Weights of a small mixture-of-experts language model, trained from scratch on English Wikipedia: 12 layers, 32 SwiGLU neurons an expert.
Below are experts of layer 8 (counted from 0) of a mixture-of-experts language model. Rows are named router (the router's row for the expert), down (a neuron's output weights, with its number) and show model dimensions 0-255. Each number is 500 + 40 x the weight over its row's rms, rounded and kept within 0 to 999. Numbers have three digits each.
After each expert's rows: a language model's description of what the expert responds to. This comes from a sample of Wikipedia text that the model never trained on.

# expert 5
router:457468537470454519482474535473451452460457515502489494499443483487564493508594452493495550525493537477462467462473496537440491458515533516468548578444468495501421470485499470502458472495512527512431531528467466510502472448520513464536480462459540488517540491456429523468544490483488471525501472558492555527427469515449478481510467533490432503593505499586554467570479397534435485443594461488513471524487502479515454529504518475430520558479427457532457530454520512542521509516536437468457470511505454525449543536506484501470555555531550516433501518530413515452566434520512452532493499528521513475541548427480533464520498478456550511542474502438586597484539507440434505509543535535516566533512543571563495466427516573424464409534533517411545546499537515542527505480563510
down2:478477576499459464489489499511574478569476528476420565499512508540533445526536452449497501495489504522492464514494548489543470461540574481508542489569465478493462573463528493463547456508503546430514515552460537535505524495460468476453526443494555512413525461435518451436494550472416487448504457481530503520532476486501501541523467544551531505496581449511492542544507522510541550477519467558517511516427509513507409578475439455432507503447488592497463500547575526469448422424480510460521485516527493484531412499438549577504488452532493464500507499517511532476500475474433488558462502577529511456514455540493400474501527481479521489554459508527490545512562513415482578481510504556458487482462515538522454479560460626523506517539501414464536447479524467559530433478560515
Description: Birth-year digits, quantifiers. Digits of years in biographical lists such as born 1955 or 1988, plus quantifier words like more, other, some, several.

# expert 37
router:506475530479507565501457530444444458467433549585535536506460508489507485468579532455497555513478509492480415474522494484464517460552529490501488497477519496607485462483477465521545547467514557505464559551444468433397505513453508484537444459495566490526516526439501537592513467494444548508488518515541460527440489527512508562532501512543476462613488508507522427589479464469529465425526483453503499574464479497482518584483496508455569503493537438447477580536490524435505457504510471467537556481505477529410497596458516413502561526585525511530519486549461492499539544514468465475478510519487504457491428508587489524467535582429507464573550485426516533504519523470484480545498531547502505434497485480514551537472463496468423457468485523488448459535486504499502551553490563
down1:529497537536423463409499502564485462485539545496501443546508519511466465586512467501535438514515527507493474445490443452458490458450515465557484545503436602524515533582516522553484507531472541456527506567471508561546505465509484476485489483416536515531542547496513596522545437502545534471470490507456535512422528492458504506505510503515477510557580516379517459540472496499518541443545465477463551488502477474465488542540604475582482488527528500507461545460540514481539469553565435503485494522505591441440453527480512514468456551505524524475527454570501494432497511509526580547471491524555500504453502412446486493512535545499446444515560596487468515507536535458406506446515540496442502497510536501521453447472509531483493592507510479490403540518479514463562551488471472
Description: Infobox labels, list starts. Colons after infobox field labels, list-item dashes, first digits in table cells, and the word the, as in Type: or Full name:.

# expert 25
router:500478481620476481499482457523409470501493570541480550531452459490520467518596489502496517449516556534530514503516492487511479470504510592498607529536512516611454468493467477551415494511565560532502565501531532512460519509498465457493432489420578564488511445434543524480452466493479504510434484531515486501459462539492450458491492541484507484525505467537561459489485498540482512432507468470494476497459492479455549542504561543431524584492490457461483585471513524482546459454546475509520491469506544473536480515477469461467544487550494582489448496495433476516556501511470514481503492515486520489428507455464456439540430452467553514590474469393548587524518490511500517548483507544490472537543447454530543531517576579432445496452592484497477493500438498488485538577490520
down0:481495486478514547511484539566514502500518526448491508442516494454495486501530556513448481493447466492418499510532520472438513491421449462485513513503492422557435479547497439491470584469450499481578531538576505481539570448443482529526468476497503469490566393474564516477432441487540496471552513531468506475520534562436457474455567527508467551523459522535538466514492493504505568463437522551528462481539460475453411459474504504492450504497538459520499535497501523488561459544490444603436439535492547472524484495538444543567493518500540490514485481451447526562508517581429468524529491593466565524404513435501524498498499493550519489536511485599600505449542531545523469509478520466435420502514502453434507511520551468530501553527515488493537514534468566525530491505448592
Description: Awards, leagues, "of". The word of in titles and awards (House of, award of), possessives, and organisation words like Championship, Association, Society, Racing.

# expert 15
router:573527401481478513546438518449482442500398553480524585492464557487557463499547494482471511471504475490529526540519480528461503509633545493546528493436486518522497471513513502545462505533544539508493510506515484512505567456523479473540517470500547511494540494451492432484582502537442434439509553544474507524457497491530492506527489557493454440519519501550608500537534452507468524535521534491502516527452466516435540544427553456447535535476504544509531533531518555495499438484562487433521516466490571496507529531441445527523523462566518554495514529530470455525543538513541517493518451482542451547512444461543452468523576410503578486592487459441530548562473478468471477502578504565535527567461406479553484518503487506441481499442514519447478519513483540499469518544554614
down1:528504471517558500498547454487565490479489514448523489493517456533485500530555449448476482545518514480542518459484476531488464445487535563550552551486525508466545487492536466574457481528428507495518583533503552492527573499478486481554461489519528425475442536556530544518510455481468507483516447539567561519502484433536479547495516482490539529459465492463567540547500485508438576478489525490460550480432505495520504489533556442537481525480552499530484530545494457546530457544442476516529496513512591485475500473516505520482456550532469470516560475410524519478512550468495506539499484517472504440511365402448423508538533453517536522566488499501441590477504539553407523497532507495508448555451531498503429522481488382443455455583407523537433553471510479482509573558515412
Description: Rank and table fillers. "of" after rank, party words like Democratic, Liberal, National, and pipes, spaces and word pieces inside table rows and headings.

# expert 42
router:520471525492505544591432526510390454511489585531484513473465501522525493546527500515526511510475576489442423522557470575457497509513580520428593576488457431527469441460515484485433497474581575522498480507476481491493509494467475510435480469495534478495538500484487492504586453433421555522409504519498490544489490602506495487505485486546463488507538475507544446516493521492499507552466494523513553523458530499469503592501536529457512534522473487469528436444479534512482477473548495473505476486454553492572505515460573403542583512537532506480510464528464546489569541457460495559542524524501522526437469472544489504483501465458561528542533509411495547587458505518429507595513544554523475528562440547545524579533569494468522483509545463487526493526499501442481438461474525
down0:506492511484453545415460534490549499556501508444472453430555529430478545537522526469463460490486503548543536500504526500414552484473453509552450461505517445489505509539601463595439573533445461472566490469468505527530550459490467489456485459487473513485466444535538472477507512512536457398588499503490509527540455533480465492467502530540481590577532519456515565483502472505478611522495468482512535506474479494439440474540507472468479462495542458504509517481533431548528459447502536513457537592484523444506576457521478554510509465560516464446522533495533491538519545485481551485551494507400502511468463435464514516547539470489460535527529484518470530451507535631471475522486477618544495462550465466511492477466450492595526519461489510549528425521513522460519478497457567
Description: Place names, sports results. City and country names like London, York, Paris, Italy, and pipes, dashes, line breaks in athletics medal and championship tables.